python train.py --router_score="sigmoid" --routed_scale=1.41 --init_std_router=0.0258 --norm_eps=1e-05
Below are experts of layer 10 (counted from 0) of a mixture-of-experts language model. Rows are named router (the router's row for the expert), gate (a neuron's input weights, with its number), up (a neuron's input weights, with its number) and show model dimensions 40-79. Each number is 128 + 32 x the weight over its row's rms, rounded and kept within 0 to 255. Numbers have three digits each.
Before each expert's rows: a language model's description of what the expert responds to. This comes from a sample of Wikipedia text that the model never trained on.

# expert 19
Short opening pieces of words like in, con, pro, mon, un, whose endings follow, as in interim, one-month, situated.
router:128156117149141083104104165128106143146144133043173139157117168091112125142125122148126168147126154143062131106122067134
gate0:174113149123125140047125170087158136181115070159189125177129053207121125130120122109118155185104113134140147153116168136
up0:126121175113083138060148101127110159168157146148166124144108129172170074074106166118133164157094122128103158119153179106
gate1:197068125083147152073124167116114184141079166071145140195093184158115127111103134142140139165116117160133153129125159148
up1:117100120138105122125148195085059125122121156130142138145158156163097144126135139107151144131095125147144130173120081141
gate2:125173093151162065081096158119100080155143145128146083123121121103114125136173200122103085141135159086100105112108116150
up2:103176123095128143126082148122121072115114070125149123111132130111132068117141107157121061122112109062163095072130127078

# expert 9
Words inside titles of songs, albums, films and TV shows in filmographies and track lists, such as Love, You, Best, Night.
router:122146172087113098163136126117123161130152126138169116197170115087145187172089104170118117150097147095071115141163101122
gate0:113126173078148159138152168175122119119170172127108139176095147128141092195114125120193058111122159211122182173181120155
up0:106144136133082159134074152068110101142093125093146166093123128110143117079090133116101126071119102073138072105065112139
gate1:189127122138084218119096098116084129085129154116168177123110145137130129142116130094109160106120143154150106106112177107
up1:103110141142117144139136119100081127147128088103079147121142090138126138143088098060114125084106177144109118090133101112
gate2:124078187131100114106099180134144133133099129160192156158107090070122092072131169139147116112135153120130099102132130146
up2:124178113145120119117094111157141134158103127145112144155087140163156104124099089170070153122153148112099077166078105104

# expert 11
Single capital letters or short word-start pieces beginning names, codes and model numbers, such as C-17, Cultural, Cunningham, ex, ch.
router:161158114120100169120152176088131133153104129098180102173148159112114134100030101182155097105136152097083116124137157117
gate0:153130148106122104090198130055110154078123105175139129123122165140120122118125211158130076075122139120121143092069116116
up0:116103133101178086103109081141151162136190113123104151107128103158157118128168133151098166128133140159148121105190121135
gate1:144154109112129143090103098086153078135162145123169124117064162116093111121086106182114069105108122146132134107022164154
up1:164106147074171185202145052151133151152149145135075127160152094153131120167146121112117127126114177164184141140147095143
gate2:200132054062115144179177172105106129101121118090087162168145171144120135159083089172123103081124111132088089114083142147
up2:100161159175161189103121102078128061064134156130132098133098128144078095120148076091102140146166077145164139122142124152

# expert 60
Short opening pieces of a split word after a space, such as r, s, m, re, ass, as in r-idiculously, s-isters, ass-essments.
router:152124135122101125131089176163158069136155083116122179161146149129106146143105185151089152150073176166122151120147086178
gate0:132151118072118170123139163141099126138141085128085105154061140118085173130164190117111145126160116176113132145180193161
up0:116142127094111148095147172150135130137126064165087137139102173118168092140172178183103105123128189157077123128135129167
gate1:050130153075123156137165162138157113146120116143180166136153087101114019118151130144143137092155208077147163055113106112
up1:119138163098086140081152149134136155071087190090072100101107152085120100135144146121101132101127189115176140097137136077
gate2:147153089088108136164149187169145087115149069187130125161082144159118120185139175105168128170153170147154172135113167190
up2:103094176127139093116119070111147138107133165077166085081221104089141137027132132148087140107138070100059121118127119139

# expert 26
Word-internal or prefix syllables in technical vocabulary, such as gr-am-positive, antis-em-itic, hum-idity, plus prefixes ad, dis, com, dem.
router:162085189108126116155086151074116131111187141155095126149184168108172113111105095161171164132167123128065091123175127153
gate0:184049086096142149112133133088105112140148118130117139136169141108145059155211169137164151160102134135128114121153107148
up0:154151122140124103179125066146122147161108124138153109085119154081130142124164147111105098128150164142139096076112148158
gate1:196043185087155119154129133107147109154182138155159194122096137119153091132128141127127167075128131126148069105155128141
up1:128171137177126135133142163143123143133123144132133101101099132216164105158078052146104162115115122107163100135089112108
gate2:158113183077136118169074116098134128116145171144124113127123121025094065096132143165174110108135144071094062112132137151
up2:111144143133098109148124149143158136106157129156084138089158061149172095112100150101169171070131132095178194112131112122

# expert 61
Auxiliaries, copulas and adverbs right after a sentence subject, such as was, is, has, also, originally, often.
router:119101130109109139122158192136146142163153128110128144161139129042181140142078149185154111108087165119146085094104130144
gate0:145113125094100114098151220136134160152156108100133130180121113106144078167118116198153115130117145108151158120169104177
up0:155123150146137168070113172113160102100179092119159121148121202105142069123148165125112185125148111150175084127168147141
gate1:125089117096154155099149087174135110161087190123181063102090148167092072136124118121120136121103159076146117181163158090
up1:065151159171113126181120179094135143109140090137147120133103136091135129117171149137168132180117146129143145124089115125
gate2:098151122106137137145164076125203147132180145122149161160136156134078114093101133130140117079145143148092151140144120141
up2:144211137162112143213130067122082068108109089140159144072079133146128048136127103160164099093127186167124103153094162125

# expert 15
Opening pieces of capitalized words, often vowel-initial place or nationality names, such as Ar(gentine), A(ustralian), Or(leans), Che(sterfield).
router:106153134132135131159033163126075141118141100073120165192190160120166170111073139144154130131140189188127095125138097144
gate0:085196097089126113131120120124109140166100130142159192162136082140111120111124135123161135114144158170079141167119145144
up0:108134156144132160169102158156145084093153130171169121163091162087148131060166140191133103161118119109104134123160101178
gate1:196110150144108111097121170137108166105175092196112126173092145113175109111125139119162196095066124125109121092070096107
up1:103140116123104109118084140167115131087189135133088089072146156100081092140182082122148196135114162103127127131132128164
gate2:174168143172139135120126164160100143145101116171168129115089122162136136122106073125160135134108181104129130131081079184
up2:128083077153164117059094155094120129102160104123062104160124172124147165178133115109110170163148107153120143118097134104

# expert 36
Nationality and demonym adjectives or their -ian/-ish endings, such as American, British, Swed-ish, Chile-an, often before States, War, League.
router:098162137111135138121114167160088122148105097061123166187200140080153128105101120112106151141139112107054082056179109131
gate0:117168116146135141128166161118157061157141121108183178144121080129120064121196188188100067086126135101097134142137128146
up0:092152115120184125095185193104077156112123139132142121153141075118103115125129137132098089113188189111137136199129109130
gate1:132125155093139126133096144093166151153139121166104190204192091096154142094183140175091120132140158076150132064081141189
up1:146198173052117094141165108103076139137122094091121126146098144204170122138143157150143058064165170146114107070158084154
gate2:105153126135122124111115140113131129126148132113108178108153140068158135093170155108139126098129125089104134097137103125
up2:161107072169083152143052069109147128132158136101158193140157180130134156159104109166074139109131172191095105117098136133

# expert 41
Opening parentheses and quotation marks mid-sentence, and paragraph breaks after a full stop or heading markers, such as (PPA), "was.
router:161128127128083095178104193136112088166144058130167129122102142146087105149178105148123160116138177170092052113111146144
gate0:147193128162187119156163122098110116083147098075121114144122116162119092110080127129143119210128090165073071185158172147
up0:119070148113106179088105141116126115123097068174094139162099135107127112111129161123105158014139147112151125065108119125
gate1:157089138113134127137092103209160196155172107108127070118145098119162144154169163088079162173116108092079153143124081120
up1:195089198088183164162182136141114109122075174167094148090115109129134114106151203158106119170134071151099132152175149172
gate2:130194144104183154159123137211125095146168103150184141135133109100127086153137139124116123147152105171045100196150149128
up2:189145095161138092158165119168181119101115135157134111085106130160156147124129081118127121143175143083146105116140119096

# expert 54
Short mid-word pieces, often n or ann, after a fragment, as in wasn't, isn't, part-n-ership, Io-ann-ou, plus names like Dan, Ann.
router:159139175071142154136082128149115127199139124101116166167169191115174157123119137186122170134132188158105123129191128130
gate0:170165160154121152136115120134132128131140142069097153128066163139188082102103162166111103094094145146144073133124091163
up0:154202151142150087081150145105115196149102139105066156181087107062140199155166085124113184159135152173163123085114097145
gate1:181139114107172179124127115150124094153127097126132112164145141101168183144134178169135088125133171183146153139131086142
up1:108131105114091117123097066159170105113122121163045118095102170158132140133134141117128213077115112125154146086158157084
gate2:167165139120124115149113191131138146146110078117127160161142173109174146136147132158103157107106150142110177149131101144
up2:194135221101091094106122130106123085181112114151134104140123074133151116131097095133110164122119125218093155194109119196

# expert 25
Byte pieces of non-Latin or accented characters: Arabic, Hebrew, Cyrillic, Chinese, Japanese, plus accented letters in German or Spanish words.
router:103151164101142120112109142093155108140107129091164172188129135134171111153096085165130128116181162128100079134191117179
gate4:141183079094159114063083122122121083144134173119150142203087134136098145134122086137062092097113108078073111104134138132
up4:131103160087137137155141111146125161099143131158127157057137115156169132144152169082156156155116167094119122075116129109
gate5:145131193169098110097161095192152168112134101102161133124098135118111157201148158230191170120133173127127063167088142172
up5:177095083154167141069165177084090133142176162138122176125132117140190131094144094141143126131130097146151146164136143096
gate6:127144208113121083159132118142147077115147090132090113130147128071111131136117088119149107162099131079135079063245079099
up6:147087128114119146143119174089153145153174168125137146144114131093112108135131074172155163176134112167122153148102114160

# expert 47
Mid-word syllables with e, often in foreign names and words, such as De-cember, Jan-e-iro, O-de-on, Schul-te, Le-ast.
router:145138139127162088105119171114112111133141121131166143155158154129131115152114155191146102151140157161128102161164090132
gate0:113150102085109105096149113179120075126101193116163150151204135099098138136138145122147116107138116157099109156169153152
up0:098105097104152122083139134156124064131109157118138198166166133114130144124132114126157113096113077104066160143145100149
gate1:147151142123127066090165153124136166164176105120143104096117134080116111116165229187165160145085159155153193135101088179
up1:127122128114163060086174177130184134158175121119166130089127128096100115084167178186137113146134165112124070117126121147
gate2:117124140130138115133168145122119112151157093129144130074169128143138092169108125152164138127146129123141116142115134194
up2:109162138106132147121063103166122130104123119068136114123136113135087128114091176125118068179097130109128140198134144105

# expert 8
Field labels in infoboxes and table headers, often after a dash or pipe and before a colon, such as Location, Votes, Origin, Starring.
router:097097138083119144115112180150130105136150110109190111198118124133107184145152137125145102121142179115099034098133157110
gate0:116107105130142066071107120169157156090108146123166070122132156176105105118113167137154143128156115180139114123163132143
up0:141180118149077144071110111095114160122164097144137130119068133131222148181153155162076164149119117118090129145143144145
gate1:078110132087141129066118109145167110104148084166111144152077123108133104111129173130125106144110157110137073181080129145
up1:117120182100102085089135115162174086177151068096181113128092092117172100106123160091167152141151165134148151113021123075
gate2:162113130064148119101202164134113150162153147157137160143116184111126129109145153089124133096164121124173091129159119080
up2:140146116068152138074154113113094087133141130150165183159112155091118107175151124107111128115191141143138057115122174137

# expert 27
Opening pieces of lowercase Latinate words after articles or verbs, such as cont(ent), att(ention), ref(used), def, ext.
router:166110137080120151072105128112111045142131129109106154103149110078125144085144140202091089101105110130117096096153122193
gate4:116149134124108109080135094154054102149112121206155169115115092069086102118122188183115119151104105156110125062146096173
up4:138050120168118099149105168145152153102121120068120074157116162155178155164149104091138114135154089166155179193134149107
gate5:151114171107048164068129103102097137126197137126084113113118057117126058138089162166102087144097141090118105156083089088
up5:136110153142101157080134093114182107142119104149133153174132124123128123089181162137116092069108157205119150134107180091
gate6:151139176091073153110089130091127114112178092112105098075094183107163138124151124194054107106058130125119117127126146117
up6:131151021126140137141166077132091128120109134099111124152118096116125122119160140103130096125126174111087134061156135148

# expert 14
Mostly coordinating conjunctions joining list items or clauses (and, or, &, but, while), plus stray mid-word pieces like m, erm, p.
router:164171193080160095129100136156153075114105142111162136156136137119156108140114098126138141116163112106074102109209122145
gate0:188094167100128142163154118131142071150119111172124093106108115089168109147194082093143112092127109114100131099145134128
up0:104230085145089173119144196177118147149117159076139135094134108106113098162087113146146095184123159138173161122096204138
gate1:123113180108061116114096109160118082137117102082098099119102155125117098090148110173136103153138111141079054182128100098
up1:076127152163101147113148144141166130141061189160112093110127108165103141132176156187122132140129141140101146156072159138
gate2:161114157093114091058057086105125152152139094164142073169180137140123108127152160167143129160115174109130177177150116151
up2:133104160053130138139112140087143145134083149129137081120114114087132113146111138085143111180088088102061151141096148158

# expert 4
Digits and cells in table rows such as records, votes and episode numbers, plus mid-word pieces like press(ure), do(ct)rine, bas(alt).
router:134152169127133168162118158103139125155125098113184190193152149146138141114083107156107106116184153176110081143164115137
gate0:144148151123110177111088143092127125142089076166123187117201106227102143122095102145073185103090155088142133147131116136
up0:161097128108178144096134154171153192116167140118101150133076111175077176113125175145076150166135137131135097072151160099
gate1:093166154162049167123096185147165176152160144137037156152087123134142108113179094128114148124125126138084107137102072089
up1:120124142136127118112139117146104173114166105159040153137147141135124146095090134112114121061149083113145174142088131140
gate2:143114126170145167193070168072155174151167150182125125156147155168129069126104073158109149078132132098134081131125091166
up2:142130143119088107141195150069122104159132108142146122127083154095152091109073065151157097141097090178131102139111150159

# expert 20
Word-internal pieces ending in r or similar (ur, ar, or, er), such as ch-ur-ches, ins-ur-ance, plus prefixes like inter, cor, sur.
router:188085205127132134133129147056080134148157150095105160192139179066167159149135146109131126131210168102166118115139183149
gate0:125097103124112127082135171061081098104102125138124083168052179078158140116135097150101137130146124111134131123096181083
up0:147086164147089113111094141088107092168138157129079168128096150091108125177193083191178125134102115158169107110092164146
gate1:159066159169172148119135135103098132134212109117180129093117135070195125136130119084208116122159133122115105140095134120
up1:134134102066106106147133091136191117121066084149096170183196150189118133080111136091080064079069144167148155086150165134
gate2:153122186126118173104136125104136180192136138154074103144130155117146155203172149096165117037163121123149134124128142128
up2:150120076154155154096181106096131099129151100135142131167135140154123137072172149086128126145108135164096166172114120138